Weights of a small mixture-of-experts language model, trained from scratch on English Wikipedia.
Size: width 384, vocabulary 36390.
Training: a variant of Muon for the experts, 389M tokens, 5942 steps.
Below are experts of layer 2 (counted from 0) of a mixture-of-experts language model. Rows are named router (the router's row for the expert), down (a neuron's output weights, with its number) and show model dimensions 64-127. Each number is 128 + 32 x the weight over its row's rms, rounded and kept within 0 to 255. Numbers have three digits each.
After each expert's rows: "comes before" lists some tokens at least twice as common just after its tokens as in all text. This comes from a sample of Wikipedia text that the model never trained on. Tokens count by the router's weight.

# expert 29
router:118133173134151126123166116095157181136085159077219156081165140122115170175160089142133121161151125159080101106094117202142103139132156050134143140110116138129124162136157126079127144169152092
down0:137147115120108159195092065123162154144142148124086162167125181132138128177099117118116162124110121093134131116072142145122142172162132114159157076047136127156106105104128103163101161125077197
down1:087088159077108106101130103110081130104089123132136091096104157126178096107161120141123141104147127154126085076164137177124149134144077153172129125121142142135164150196149173131111151162131081
down2:086121079096160153139043069115130098084132114152066114128160115149105115181122098123133156115130145122115152176097132150127069099071132126169169147164105142130124152121125153087169103163176131
down3:123117141119130135073124146176071135188186141147151114152101115118073103135130040130091122093088141180169127056113092113096130138091132164086162062090071132175058236090168128078091130078149131
down4:144111149190144071108191139105136112116096118145118070107116101124128143141139137182145113154058147128146143107142056101112168129099163142153123125184088144129172127101162158129131122199118071
down5:170185142096139111052086166156108103094103086164122117139181110146131107077161119131123133159101166146146132102115066116192144133124085179151128134156096074100091197085069126143173112110120125
down6:059111131160110128135094154182134122111089159126140109117102124137116075143165122067192118099176104119136151199081087165162124110106143086218106180127152135127071105049145149122140132140107146
down7:161164113165178112193147113087166129091151119118092148109152122111141118161147108134090143176137070142147142105089122100140125201123107158191139174145162126158119134115144096171176121132135184
down8:167142170151170138055123109116130105155072135111124142184166114123090102125141123154084134141151131178102093146129097150127145135113120119097157120118079133094111180108145132102058181147163168
down9:096162085155148112199070145117134129132131161130174171107112133180139161120143100130111152105140117079140115095161158115110136130109086115177127138158140081118139140139149117153116108134144066
down10:178081182139182137157116144105200077157148105117138128101116113156151119066097137160168116087119160062115105145081155134196148091083128151146082118138166137163130095095149093121136134147121141
down11:084070024202160143159114163062141108132098135179122079092144087197110130118093160153110162069122169186100114129154172140151061061138157159184154094127128100143150154160137167212148149120093149
down12:129152117119076073109123090129104148159157164127129134178091111066114104142119115191126134129106142042106170166154217152152141140103132148102172046103147130087099120140151090160109123110090154
down13:167075111141147109149080135214189102158114064148191147142082131125160142151057146127137123110159168102148141129102129105129129145182171113108068189132176107182093134175112105175134139180130097
down14:121153090143092088127139106195138114131132149073131078113118091147144144178097135094158140132145160093132125154144180136116176067118099124142177226181099142152107153172140085147216149119156133
comes before: "201", "200", "202", "199", "198", "197"

# expert 23
router:130132150194086115160124070129100079160100160133158133078200136129116065145112166139138121160105067154177106073146128181125109129106100129128090120116139156128112229127121114147103093126122115
down0:122127103216121119118152085159082144162127140132117145100145075134062041145144166176160141123067096128157140120129051125137098163080106113097115067079104148183183138168178135141132038098071126
down1:120118113129144057086129174162141095135163105095119129128092103191120124146116037134147160078144168165165149108151133136108162130127118125133165102135160046167147069150213123168129108131125161
down2:123129076188112152180105125155103103147166119174136111099119171114120117185167175121136122132092074121119179140160150156129111171139139100125175102132151112134126139137120143141136200105128161
down3:154107148083113069164149134134141122151114105124142108153077079102129112162186096164082123117153141191125138166143160088077148120158052123137112129073135150085130116153150131110129101101080115
down4:126116150139088117173094141147153109130117147199118096149145136116109114122113153121141138072080096178107117094141172035111135112137158123146128129109152063118101124127121083139142114138157140
down5:158103074119184119159125115076107098099176171144104096120109164144162178089157118152093155146199124095135147141097132118098156144106117149070086195178135187105118125096080106162080142175190117
down6:097158119166154116117137118111102116162155139117135148120138112141145194179155136118139173146115131164083146067144129139112172059127069122137169090130214116142112172098147098167121142056117070
down7:131109090086131116151097160112158102152067082140120174112122157149157107172177133172115115064100121116180116136149114133030105112172151093058169172136143073130102114195186104126089115123109182
down8:160133133106103103141152104104140146124148149117123099105169120086062142107161111124105188129118122150148150120158109108123139096114130072152115127200198157117131122061139118144124101166094156
down9:114110082149170175153126127131124170183144188075111137103217109145120142117082130040056108187123157172166106168111171128094135156157088205133141172110173136139176155080161101116116158162130056
down10:164152129120149063148155105077128121193140137184160176070140159078125102077129090126161107141056132159143178124125115116110111111159065164148121117126127124102184129072143171133112132079119125
down11:138119115148061077082144090130061076229121148111121141113138093146082147098107167100119150168102115156097099127134110183095140190186109131112126143180044172113120105096140116127115158118161094
down12:091187113133082165183121134137106109089124127139069142153145106144125136124087184138136127128102155096128063103143142135136140057122166153124127186127157129122103116126113138143124112154165146
down13:106143135140153111215125121148118114158173146177129075153181144082184144095144111186146104081199144105118185170134183097135094098089126082149094112150111123125127163058116087152158084147097134
down14:136137176068125088146183133094090139123161144150133088122104157052126099125104131145088130108078116128111100140141086119141130152170118114198160126152175152101112177126093138085120105139086115
comes before: " as", " to", " that", " in", " the", " by"

# expert 39
router:113060176136092124136097105155128110132107080128136136091142124151119077121091141138157170166120146056163144090136090163156127170142087101155158160089155099139160149189170193111187150139105143
down0:158076174188094171198092193124167118156151154088194114174098148125115109124085126084113203107177100153081161138109126140121159065099154181122138142101055205117101135109207057097136113104139153
down1:058131176126094066152138165127126165143101148136125118152134092130167135164180142153072120130115163200140143084135171127124127111118199160165132113147117084072066121184081089112165142031106136
down2:132173085106147103152135165112115155136133137089073083165148132081136193120126121111085104199090149175093104114179116141183135107102128152171094120127153134086132136108138089137127175072067091
down3:122129208138097068145160119094071184133126059159131144163142094121056122127087082133154097154176148116141082145098133096070153137116132090080164142126128137136142117154171113071130060126100184
down4:092173111139178133189136133109162109125128103118143154128172095152101094131077097129163074092111090159159088117091156110091052150163131142123142123140163083098145106111172111100164149099125100
down5:149067143131128190116131100119140106115137139197097157142132123084031164166113137123142161114194121168094185178127112139160116125073101129132147122067127134193150122112140065113152077082153161
down6:130086176116070160032153090112093154110170181087132102110122124155088133124137124121101142177128134130104142130156120144123107141098148153201056174136106195152114171097071116116153148089164076
down7:155040113092094098203127125171108164116080117121133102153087163096142147149157166069199170142135131106191117145171118106117080125083073094140108115125108136125122166128148130063160102134121139
down8:152133105066182122169090168159105186163096089139189094094113081104190136086123152129132142159141142093065099118124097112063090166157126164132111050107131148153150109117162102105196108121151065
down9:158109179146132112125118110145137154117077148108140136120150140070098176165138123120140121081104137080128116116117104178097154096130139119155100079110095105111134088113160128097171149110094189
down10:145158143125144116141120123153136112121140172110171151111182062136158124140087113137124102063101167112120139174148132161095131194142170105156074115078162181069121162111149178158098125158102146
down11:093068132153112106106135135112175134136130049132107116134207117185069184106110150129129138150086142119092102134112100151174104136126110116103176108122096108083131053096074157124113099132089132
down12:057111143160122185164150024075119079122175141122184111160128172088163135116064149134074140171112119128135118122200094175143085150134150138147118133125136115133134190210153095160110122133092113
down13:112151164146134213151092118102200151091216124112131153083156119119055122172100128139093171110135172110083139116154100182099060130091170125171096157070139126148122146093096120117062192153070097
down14:086063118124162158127107140075064080097057130091150156135101167168119123106121144081098153110164113113139125151089056099111112123105198121101157134111122116169125043169131076170104056087159120
comes before: "|", " century", "The", " of", "the", "I"

# expert 46
router:196124147120172121104128159124149158108118171153111154153160136172120149096175095125104129094163168108131128125172039070121176096178149150168119124154160146156132102137153177126135104173053111
down0:103188122143074132133111140144130190125117119167123074084113111087077115162134100158143116063153120144095156138154127158090134081156102121101148178124177125135177163103132136086128119094035131
down1:119053123150110137129074117150066086129175135146176130039114096137125138156083113156160098119080116111212102189124114135150112059145116104162152100190083163126044086104139104128139098141080100
down2:145152127149138068138107178120097183117163144142150160159105086077125160186088078168156172123149169133087123117158128177073129139163125104159079100129133097133143186182157112129110140164136147
down3:099092144141096123158136086171185073092190101141111104133144068133151140196111146104150145153108134165087098094066086168097147073147154169118140164198111171178099103086126069149160165128123113
down4:125143136170115140147144138124107086130143160085114208110167128133163118151136142130114136185141111174127098126193083167108139148194142133143113090072105158061138144121098136129151160190116092
down5:138119169099114116157165110161133118131177094109116071044101074098124124136112099103132138180101153124160149160107117129149107106094114089059153148151094095116151094103120164066136167114149120
down6:129108141152113137127107133114090113121117217105105142151168125201116069115152138162112162124104142151092103131140176157111135142124110140113123154102113139183165080111094144072131102098145179
down7:136104133160131131167186114105185111086105107094156086094150106074115129074153079132171104183153139133119106168111120122123156105153142096199047087142130083162128097107124144071123137140118118
down8:099115151142158190087139116156131126126145121109170104150125086062127119103135168111136157123159091144121172056107177113121177093140132151078094072148132159116156206140111131147113164092167029
down9:092133125141186132115105143144094114121158190100176170129110125085149138097152087140128141124125162169175124106179107094128108147197103155164124146155129151144172116143086102119157149130106177
down10:108220071133162152138184127144165118143134127166081155120140196101132148141145104125134172080120141144072114146170106102152101187231162082133146084112105114108134124109166128110128162169142166
down11:161121110114086104086084090112154120036165111140090173106139126130126206055137118153106118105148146147123090131185130088099117109154147169164157127147124125059132133113098143131118180153090192
down12:081082144123113097120059099151175130115164133092160103108127123125093128116161129141091134124139110150159143177121100120119076127156154103073163142133086146125150151080133190131078148090154116
down13:081152127101141095143114128127151129106136154149086110135077084134179127103082126104115151139113147140171187160204093119138118096130155141085135149101090117118129064117136143136143108121137124
down14:174106144127115143122129076141148162108168179127117113095058123134122111164121151169181163104173110075189087166141100125169179110166154111105074121138121155111110044171108208196167133153095145
comes before: " ", " +", "201", " −", "200", "202"

# expert 9
router:149147148102190104178045133128071069078118096168148118184114128143120077120127138113135156079118115128142144103097098069112097083098129114106121120121155169117162103084147123093101147100099101
down0:128150100142188111135142134142082132102182062093097114111136168115090086152173101072178078048138158094138105058152130111127128134095112113166172162148169189119117147110064140106101123169148145
down1:170135151164166110139119125104133119121125134115134112169142099141129077184123127195113140120168134144173161142194124144149123087098102124116197171135083119122088091125165142065069121067091117
down2:134158094161077088125149201140173155090067155122107142123074120104118112101162140110162109129158154096134104176140169112068107149142124181085177154107097109132135116153154147135191138106154182
down3:084133128099095130120175154174170083228110103157169116120155113182121122179120101152115109094173146185173105144090204119083192137171124171110120151119166170136138191167090119141133133140143121
down4:144113132105091105160111148180185129155182124146143088097143084108146103118128098175198133096209090122133124155163108159128154112132142109096142147112141138093123149180156138104129121072102056
down5:082104119157094161099129082155143143119059102106142169060106159207137097115167149066152119159139116167127134188103126144118145126145112143124140131112161134158087104166083148070096090075110136
down6:093103159100161158081120116123129073110122153085145141177116144115124093129133193160074177140115222167109146099126127127177108131147138141056116132117113092155139159070123175146113179049074087
down7:124110129136106168125145094143094180177149131171122168129132158135155123116131066147170070129193135131133124144148191099121167170166097165138158156126142161127063166155196066127104203117110183
down8:168133151209115139134083073113144141140133222205121136082105094147107178138143134070094088128073131097127145168087102155089089097105186082120151148105087166078142076084119159090082137116114171
down9:155140079148140144097094102160140114185153072159148101073163107160139132107126111182126155136133107107145184102132101141115108140095124133156119100127150092102109098093124098180104123096104112
down10:122167137130136159134126101158177072047095119169079149139099166102125127107157167106127207170126172157155076121072099099067085105163139151162166112165079175102146052138126169099147104127114161
down11:119164122128032166130122181132125145191131109080115163113100140120138121115103127144242126111134113103177121140119137135145176151160112167129165119105158130128084163159125112136125150188080172
down12:088165132157102146141163121108178148173134202053137112135073150062097123084134094082083138125122077141170143122136125117094157165090149100128156085095152092076124109139156145081079107124126120
down13:123161056125134144132130172119105173153144140073138058192167103116105158046137086141138135125192109130112131101082118154123133125164089122089161110152154133131136099096171133125170196111137164
down14:146141142114106122159103110078091146145162124154196066126141127089108144157125146131135111105178132097053187179101156115148105107103077146106124151141096194168243176193126112138150158118165120
comes before: " ", " \"", " —;", " /", "00", " The"

# expert 56
router:115149167131140149124080186146134119149054112103135142152170125121095150089087100184054147106106121069144077074156100154113099116127054115167171140119159095114166147153125094127078166083091070
down0:097111122137109133107154153100089095108062123197081102133190122134116040142171144122107084156103140141127178177107109185081127144191144120154161099135165108116190054165085162170110115118089133
down1:172157129155092108097153103138121142146163158088123115111083167177132132073137166150100113067050115111115100108103098093118169168061102091133131191133195131159094132160122179142186143162122135
down2:131086129116115139155104083105147098082110163140172159100169094124149111114146141115171130155141184058136123128099127159081133129141131113110151109151114121087134078100116143086060117130159136
down3:137096130180097145186113082149170153145142171134073184125137085116100117161134186165095111179184144146113183061131101174092177101065128160151132134132125124118142100184166094198110211152076144
down4:096107041121128114127105117163166121135132066094135145079078153134120139118134208152119158115129081142145123136140135106106165125162166132055126083092181175115136115149092135152134129141097058
down5:093130114115139151099136102161128103134158173136073182140206154175144088138092127134168100103075127183112184087141092109145134123101172106088083137123142151101084114119146104077112146103107063
down6:127084136150122169141102130083122094144144138163199073188111127072136153130125103149116138149155107071133096150091113122166128197140140120151122135049164167083084142135110147117119154165159154
down7:183139124128145086108146166162174154097099111148148112086138107082121146183115147140074199139102116085069230072108135134108096138170108158117097074184166070186255104099138097157092099168177155
down8:116098110106127185140177097102149066198103140145094120173108150117087171127128105169058165178110111116153058057139128117131105151178155187135105123086155077097083125115046113053187096101142114
down9:151174111085111138160129139138069196123089133121120168136142167132120077202153106172146078153091140176140133068211102123098082115065146134105131143120120083142110151132151145137128117115095120
down10:126153092143081119152138093091132157101089135208060148109155153124135127145105159080169164134109113175119101121176117144150166140163163178120084160147168139124119113108142194090099139141065100
down11:159149114108087111133151146096132125167096095054114173140086122119121172120167123166177152180148141125070135107173101133163180135154111177124112157156184104188095133154144128177125146134146146
down12:066162112124123121147157126161030109195164137154093130122102141179114129113089073123144149099083163129105112170103124178113105074170109104099139137110157061106145130073103051111149100090114172
down13:118141150065142132111149180141159084133137074120128183161092113082064181105143150128132116172129116093127083146120139142128092158127125149082134103094138092095121136138116103174104094106061108
down14:160164147121108166097142123094183139136157042124131108198107064150135095169091080163138079126133156130106097117102157084121137111143088169096122106118128079150108143084160105084153135127107139
comes before: "|", "==", "===", "The", "In", " The"

# expert 10
router:149137113028136142149195120110092122100115154169101210148114126119101224127115123159088103091111187142106128126137117109178144149095189119064076113095139110140133119050135114095132088152132196
down0:148172085103173130085169095146115107120166119179162124134162121146132153128134131141096118128129136156130112077102116081152104118108144127131117194128156129126152061068169105138132109107154089
down1:126143151164110108054155124089097099181177161167102138112189115114148174114133145132145166145141134114100160108150092119105115105105097114160101108088120111116140133146050137129169166132124111
down2:081072143055094150174195165114149123125137207175149142158122136131123116125100176115129165136093135090117147151200100136109142129106158086116039096098128099146109110107135134058083092157079147
down3:178146097093152153143117112186128050099140179120192127097177078114118123059090137174077107115105086189156144089132090173092117137138112183107106121193166095130158140099108163159180161182146158
down4:092077126122112126074076127145088087172103234122116104110123071157118092134111130109129106145127136099157091172121078129167109125159132128211117137119108123107110166109136194127140133100152171
down5:128101160127079121153138097112102177136128090112139084090130163101088112096159170143164151107117083143101093106126177152115143094189174139142131126166137101164159175066098117184070134147139146
down6:154156078169124124139136080135119123120109087159173135086116073172065152119117144135163083159209138126162132100100134115142099144140120200159079113096095133053184101080088082084152109129082175
down7:146116134225121130076072133176144128174068063157150126102069100101102133189142136123130101139124156138126088140089167121060118110163096100126173130130172109142163132151171140096107130111105091
down8:137106138171123109146091103161057138132087100145121070143088129190117139119072069183232136161201096145157125080122110088169137115175188142138204084130093146099113174168127178184126143118127055
down9:117115131059168162154167187155179120116112132106142127137157093112141150093067102146084148112131138161155176160109154095120098184149087114160094118135084157075105110186116174144146097052156119
down10:134137152104154155106155114096084130110111171144141130138173196104140065141121132107166115163142136149146093131090096117140107159026158139100109157119187201188119115106149092113102143140059146
down11:177127126041130146150147114097127150190172175150126153097134162185056138122206116183101114219177121085116136149095125152086113136153126114087104077168092141119192175097123201097110157156095141
down12:174126140165193136131102152161143113073125123140160078082137169115179107126146134102100096158159126124112153149120149125120083097103090122161128097158140118118139146144060104159117144110171143
down13:156113077179201065100118120086119182099156108170159087160093105087118124152180150142114105125047064126134129095140085152146085101128121131113154132106093163150140167177118158165103123171064110
down14:135151095093099090145127087098146117142072097191128115117117129130133123146084119128139119186096147121126082161152175121088141105098091084127071085093110117145116114094168127069168078093126174
comes before: " a", " was", " been", " also", " to", " in"

# expert 31
router:106189152116110158130149079170157117103115151146121155116140191142132125132081083158099128128100169075127080110160107089104078117132110067180165079106093155134128154077145119135127082079204104
down0:105124179121135161076139117060113151121097123184221139112150169154132076137162139114145109090132138062158142116121155118096095134148176164165146144158195179121121117152123095144103164123159136
down1:131111132158066162121131079060136138146180131176169157158132122109127093186092120162129126085133144105136110102116207144122147105201126194159116094122149138151131101153116102118143105113105151
down2:127176111109073096109100102138105190096110093141142157078147105191143144096130058158188080146134107189131138169138151119148153110131101140068135136099086180106111070146189086109096138189161129
down3:154097186107081105098113098046186124124154091113099104101089126076134131138156196123104091110107052118126165146129116113100113084193113093095116168142148117149077105149136153121095171134147144
down4:109092100081116145146166126164088094149156139153108115123129110170100099106158132107166113135157163112100108106119098038135116147140133142167141142123129119130139153050142122138103141108191205
down5:133194108138158148152081146085141119146206131170154141149135139184129167126111134118076127112128120141124086122164117071172098151107102115157094162137109175090175119117040168110141189149151132
down6:117150065094110119120082122124126159120133148145099147180106073090093156111140079161101187180060112094131153125185063123104097161110170127139130108130135000186131131151109123156129194130110126
down7:180128126084143106153132147148116171153101142165197095166173214176202125143147107126078102076158181103180110109117169105146128114110102130178082120138104125116124188114106130172102146169116127
down8:041144129210122117147124147118117151181134186145082138126148146118115136127145116115118095036096168126160092126077116128156119125139122131185171165111125192186155151097117097133109131111145184
down9:157108099130181199099141130055083083142159111128139153131174197139162085141154116134082129098187181117178132133101113098162107140115156117046141091167118206131100092144124190088130174105093141
down10:145125027136180117146103152163131100128108124105145106181162117117131146097178126108102087193130083160107187167158079100173086125142125143144149064139118109136132124122134109089191117153143138
down11:123130087138070140098136137179120182215188124096145157147070107143157124123128093138179125157145103139069120202133128145115105084154147128089104133148098111065178118151133090104079087115133109
down12:105167147130150137068115104096137138122102196189141127138161151177123169070161139114121152122120082104140134113117113142130060125113115126116164091100161138187130121101135139104086108141125108
down13:123137129097213163144194181139139152149116108131097114143132096139128085162118164152127085121131101107123116178166141118143119093120093167153187099135102071124132170121115135130070124092123137
down14:121126115126140171082138130145088104091144116134119092153111125093091148152184180119091113190106105132176185106136144133145131177149091162119185146081115139160161172109104146123197111104136134
comes before: " and", " which", " but", " who", " he", " including"

# expert 25
router:139133114197151125152130148111122118099177159086029148103103141066156153134089131104155167126159061137168132130168100103172138158159120184204176199110153108093075130106149184119147175067107096
down0:185113100080124178118167099083144080116151174126132135117104132126119087090152096099110070115097133179150169135137085117195185122126102153146195136131104097119183167079114108117121090128088108
down1:071111089133115130088124160153115125102075097172105180142131176126142167142135097165189121155119077117121116118155113142194203145092090116129116111125123105126094153163170123136141115116088135
down2:113091160135101109147174094123163099136156177110145099136077139156149115134136186109138099190035170120185114112060091078163178075129139159191148155112185131154146068129126106108164102093128161
down3:047184118186125082167149148147128191121104156109162152144073097076099171167100162114139133106084091208167165101093097114116108128126144160098154130084156173141072157116223104145129152129089063
down4:146085118128059165061118094171097116081125176135142110155130086145122128097168123165154182125123152094081134139127137135091184104141183161119145146156163143115096051142138098120117086096138115
down5:146167095169131144082145144095137173107080073108139095108088141146164170145123119127114145110158067116130102082148129146089144121135100119151094145108128101151180085086165098184075167148138156
down6:137078152117122131117128135186121160109168150067116093128134138067099135179160094081136116151146131097169142105154109098116119156143148181182112158145144116147116096154085097113074101166100079
down7:102092134143117164190105129121159119096158131129149096141098126151177115138134120099152162150179137108145129099174103129117123174076142133155124112104098146109125096158196073043110126094156150
down8:084103102122071168159093099143158043138116130104089125145150123122111128153156165111134180066166125125085154131120153151157157023138134175149164084100110078166119145151206130150124164074109154
down9:111169164129098113149128193115163163123150184089079164137086082186094150156147094142177098082161173166130157116137149154137127147078165208162120146085094109151086127145122135122061143143066126
down10:097113153127155133106131102059155101190101148153130192106114082163060078145165191128116143124122100103189114093155025160115072099106170082165095146123104151172092085220094137165144091211147119
down11:140134057068104134109151096147036160173132099094141116133119169116140156090125051116095108123072168123095089171111140130167116120113109117089169143152083093121138108124117122071112102116136154
down12:153125088168153096166103132123172172140130182149172152094113143147165124111084114098127081061166131096072112162177171118142127090142129183160118048107186147132102115134160094109117152148121088
down13:100189113118134081097103101100155114094114105110101091092169131079128217092100094066113142158172109076133122146173167142133085139127175113093104160145064150097096144124118112152138172128108100
down14:138125091121109120130115097095086104182171154116100096066139127118185118187162133177093102171142131133118095163120112112169110100161069081144169169107159144190100175124113155138115093128145107
comes before: "0", "1", " |\n", " |", "2", "3"

# expert 7
router:141114176132172141147124159067177087155129113122181115138106034116111083134176084151086121162087123089093111166106072110093131131163140113129151134152073093166094144179118214087137081147131113
down0:184159189078164135164156140137150102101116141130117071103133108138086165102081163106182137120100109125114124150162149153110121143147068173121201161109096158069076176213116129093189154176176190
down1:122139130144181097132163089130125128148143113165098131155142126176103137122111162105086165164084168071120096114151114092129099112170134121111113127103079126111130166143145111073085121184131121
down2:135095155132147186119139160135166110077138144143116128079181127133158143091123082153128127152147120084091160141137108124131151113145177158130116146150146132100121089114123136143121175088106107
down3:061098114142187097180210154113113102142156068164160129094093153129138065140140154135151138098119103133109160127123108168231058080053105151154178118073112083169113127159176102119151124132121129
down4:115136191156122162147165116128110053111183149100175177154156110150197107158108112138139147104037101179106128102093195116119155151118161114099115114105113080166149068150107140099089100123114160
down5:141130161099125160092146139133150078145167118115123162069097147170144182086101072143096131128108177058075106156125109123109132126176106134113081160158163140110108161071101093091115119129098129
down6:118113104181156083180107169154110091082198091078108177167138117143154122140113053095159109134111121139103086147153181110162088140103111102102149179086142132183182198111103137132117155134118120
down7:152129074100120129078101140117146103190123074139106155067106131147115148155132107157114132134150180087176080150168081070158052121104113116137130125100082156129150141114129124070125100132121104
down8:104078132077195063200117131165137140067100130132096108171141129109128131104103130118121128101104144112118102130120074117158067154152121102139153144110172094101089172117085113125211108131108109
down9:149083151113141133086108104139128122172164143152114142148175154148193178131159102154147115148174062179138148152070110144195162113216165143158079125201231101116185118157034140144104092079165141
down10:114152082153106191106114094137122127143109153103098101123153125170181145172157093119062174119134116126166153209097123132159219020140159107125162168148130172125166118121075088146113099082175081
down11:099122120180148154156140133119084151075140184140092148133162087149211143108139145168156136134159122168134130201165094141156147155112092177131129101097100179125091107181121114164096133098090107
down12:122114092157119127087134150062140113141158117104154168103119119120116118099179194156104103146166116114181093149138141138132146158159096198117143160095108108137136077134138184150134110128188120
down13:151094169105150130169092138147160085156152174152126162175130131094095087125133133116107110142117081111099106187068139123133141186120075060140092138151140125089124132104076106179061100099143162
down14:147146162097144099072032229134154140121153131103132107132122142157118130123135180187164054138120117120176119155185133207137187150153126116139199195168090107146120129094173141147140125085132126
comes before: " of", " in", " to", " by", " and", " with"

# expert 27
router:115091151186131093146046141112103140087197106125141148157098151112104110190117186046125144105197156133075173162141132130118094107162152159049109160162096120156163121110137136116102176145184144
down0:146142173143145131104155051159162157145056110170137156118141126080165076106042127118147127177109127109130082169132091122114137151109132082122097132124093119150170135178103149093109135123190142
down1:142197128180117111098132059088165168107082132133168152124150136213055142154112117127155118129105099136138153159122133169099150102134088083199166134124107110141158162115120121158140146103146088
down2:106126123107175120134184100102107100145087093182113122094120151122139079154131130137134068107114117108087119147074164099144101093116122123114183125141154131072117114127152090104135131155115160
down3:167076162164182088102153112170150171114127074132169100139124102046131175161073193101098180145081140146199112158151130174148144086110149072122128109074115116140097111149056174157118114117135146
down4:111167112154094158136087080158143119151138115139144127089170098186133119127138106145122098115136093120153083096181104143080143136152169069124116101102162134069160144168141126153120128127126102
down5:195095146134116199100143189111121098168123071173124103105146149138143123094184108126184162117141090102071112070131091108107142087136179083136114134113108092127137115097129159143120139118136090
down6:148100149043099128128169163117133109148148108070152093140086118150159105123141123181054167074084187135164136167129115138143105188111139084090098116140193180108150049122076144137166067116140136
down7:141139099135152123165136117083094142119117128081089083097092132118127143113149130126114152118115069175099156125060051102112127136138136163159125178162108125095118110099110101169115135154168162
down8:187171090087140126070151108181163201110057131121150092100153180110223138090096068132081041135093148178138051021125170149103110128145108196090118146158178129166176190186164176127111144140116118
down9:147137114136136095100130109180134162175091094154180136148115135155136088135161119082157157094177095127155095103092058144109111159133106126122118158144153103181149127093095133167087162091107134
down10:145074141111122157105134110095080153090141114171159087117117100099096088127087083145100132182123157130094057098205190072123125133158113101096173122177136109125149106123122109102129094105123080
down11:089099094108082123124122163176110167101127148126136108104086157100147173163090088114103124122165165153074108099130116142121084088132156158053108175135101117096143088140111136112087170135124127
down12:137169136176068168161092115129113153101134176151168183100145193112169174138119121121120172131076191076089117145181143098136107128079139111126136116166168144142186228071123117122117124117125128
down13:169096158136123150114102157117178141148170124144094140096139128136129098175103168140068067096146141142160199154145104119112147115104123193154086107147145109175144143117128165115092145157109113
down14:121137125092136150080126122131127112173110145139057172074209116163147146118130119130107115157114097095042087122099126132158174105160159190112143073102142170114094146143089132155183159066075144
comes before: "201", "200", " |", "202", "199", "1"

# expert 13
router:137111064087111155139059227112153120104165163121084133139121107151135077105123175145136096077135091130162141114144125090120143095127164135122163139195154111183173173119096110144137142104091072
down0:179100150098144133161079172182141168175167057088175154177106172104158161207111139168155111133049120093151115134157134160098153112146105186100101119122125167147142130072107151163120114134112104
down1:145157182167126149164119108145173106132161100050113156099170167118128143142174167121171143124128155092131109085141077074162091160169154115157100055140136126118092177148157106064071136108088138
down2:161119154158131171137140085134130072115139134143152115068154139095122190123012147107149136176114195159101085107130120125145154151156135177058139192119192174127141163142157090107123075135137119
down3:114132147113159109076161126115124103153129105163170200147080134183165092136113126071118131117143178138202180112058148133152155116129166142168098105087134154106174095162127192151132146085156101
down4:051103105098145111112136100128119150201155167138161115177126143146136146112177129107137102116126068179162183151147098110146115152113172105079134105164141151160175125077141123103072069087154181
down5:141142161056053116147146098169141122121108089097110114090119128154129156152103069139110082230111150100142065118184146130122107134169145125112157125119058111113118203150148153123084112169151115
down6:126097067161126085129101088118110107133142152065159090093136143115102163162093154144121172162147148154169101116083085173118176153151122190112119148111104130196122109128138080086112116121185121
down7:159110187154101183079063147121148113130175127135162140177149157146126096124094115169126088150159169074105107145142075157180165104081109182100146117079155113134099136165111131129131160140122113
down8:144076111111124181101145204158114129178142063092167191123129195105155143166094125136092090138107131140088192072157132073157115117086142105111113171080146126098198173169179193148081129170099090
down9:150098109099107152127154133111126072124096126119120152158204093179136125179126199127095126172150101129126180118143102095133118045096133093142136099090103116146107124161116092088127142151182186
down10:127134156098094089190119159192080125110170154153092071127122084161168090124165058134109148156086216067090088101146159142116086105088113133163104113106081152123080193121198127141147128115091137
down11:157111150170117136154120131096095088130140123120096086082168154134172099124195153095143168175117127189102158135111173081177062162099114114079150188137137178178146089090082112170174109168119125
down12:153116051139095166145133115156131134145164109154193150097131106125104078157082056100162126121180176157136130088104167171102114125082140126130130101142193145136129169155204123201106130061090114
down13:142161152080097123149120143099140138174092112074096105119170138154113132150120061147140116037134171098102090087165073099159119086134134118111076116098077114148087144128110075051050130122093183
down14:112093118126163084102184072109144123149150163110130089122151123127159150125100081141113131145158065127114142143071110095107152135137086108086114140094122172205160184131113129135120142132122098
comes before: " ", " the", " —", "000", "0", " years"